Weights of a small mixture-of-experts language model, trained from scratch on English Wikipedia.
Size: 17 layers, width 320, vocabulary 8192.
Experts: 8 picks a token, a sigmoid router.
Training: a variant of Adam for the experts, 295M tokens, 4497 steps.
Below are experts of layer 11 (counted from 0) of a mixture-of-experts language model. Rows are named router (the router's row for the expert) and show model dimensions 288-319. Each number is 128 + 24 x the weight over its row's rms, rounded and kept within 0 to 255. Numbers have three digits each.
After each expert's rows: "gets" lists some tokens that make up at least twice as much of what it gets as of all text. This comes from a sample of Wikipedia text that the model never trained on. Tokens count by the router's weight.

# expert 24
router:139109126150098140147158110121128123180108085102110137088093163098149104116129125120121124158151
gets: " the", "20", "'s", "-", "19", ":"

# expert 5
router:100134146156078136153131113156135102142133094098084111108135102140129149125139129104152147133159
gets: " the", " of", " in", " and", " a", " to"

# expert 26
router:115144116131107126160152145185129098157104123086104111106139118118118117099172149154145144151168
gets: "20", "19", "1", "18", "2", "3"

# expert 25
router:122072135157124137161160162103091131129126099087118126128113131187095126125130109061126129152115
gets: " ", "–", " R", " B", " M", " A"

# expert 20
router:127137166142104155147173142161154130143126134117130108115121134155074136115124135091096140131144
gets: " ", " |\n", "–", "0", "%", "1"

# expert 12
router:148167128118124153131122136163078117126081134109114132075134105194130134151145151137134119146175
gets: "\n", " |\n", " (", "\n\n", ".\n\n", "=="

# expert 16
router:120090163120128151148126159143104091126097092094086143108132104132123175123147148151135105131135
gets: " the", ",", " of", " to", " and", " a"

# expert 3
router:106112116102122125155125153109106137167099092148107127154125097141135136110143147107140135122127
gets: ",", " in", " was", " and", " a", " ("

# expert 22
router:163149110142115126089149159112132114132130126133106114113145102173136144158161162110143135147160
gets: " |", "|", ",", ")", ":", " and"

# expert 27
router:097086155172126115132141135119081124196115106121112151131117128128116145123173118113157132164146
gets: ",", " the", " |", " of", " in", " and"

# expert 15
router:161128077141104161134151155133098110139123133098137148091106132126124109113138101148108150127150
gets: " |", " |\n", ";", "0", " \"", " –"

# expert 2
router:113136131151090105146166144146135105148160098106110115093130137179094138103158138103126115107166
gets: "20", "–", " |\n", "19", "1", "0"

# expert 10
router:152100107161114131110160160158120093157109134104120145123123099130128114120136093167124108135172
gets: ",", ".", "-", "|", " The", ":"

# expert 29
router:127103087162131169117156167145088134157134112111132132118101136159107150130134100126110123153164
gets: " |", ",", " and", ".", ";", " |\n"

# expert 8
router:109098129155085133151120125145105086164130137123125127125108100172131086114155179143155122105135
gets: " the", " in", ".", " to", " on", ":"

# expert 6
router:146126101135099143124104136147133134176153110106107132085093121122104089112104117129120171132174
gets: " ", "\n", " |\n", "-", " (", "20"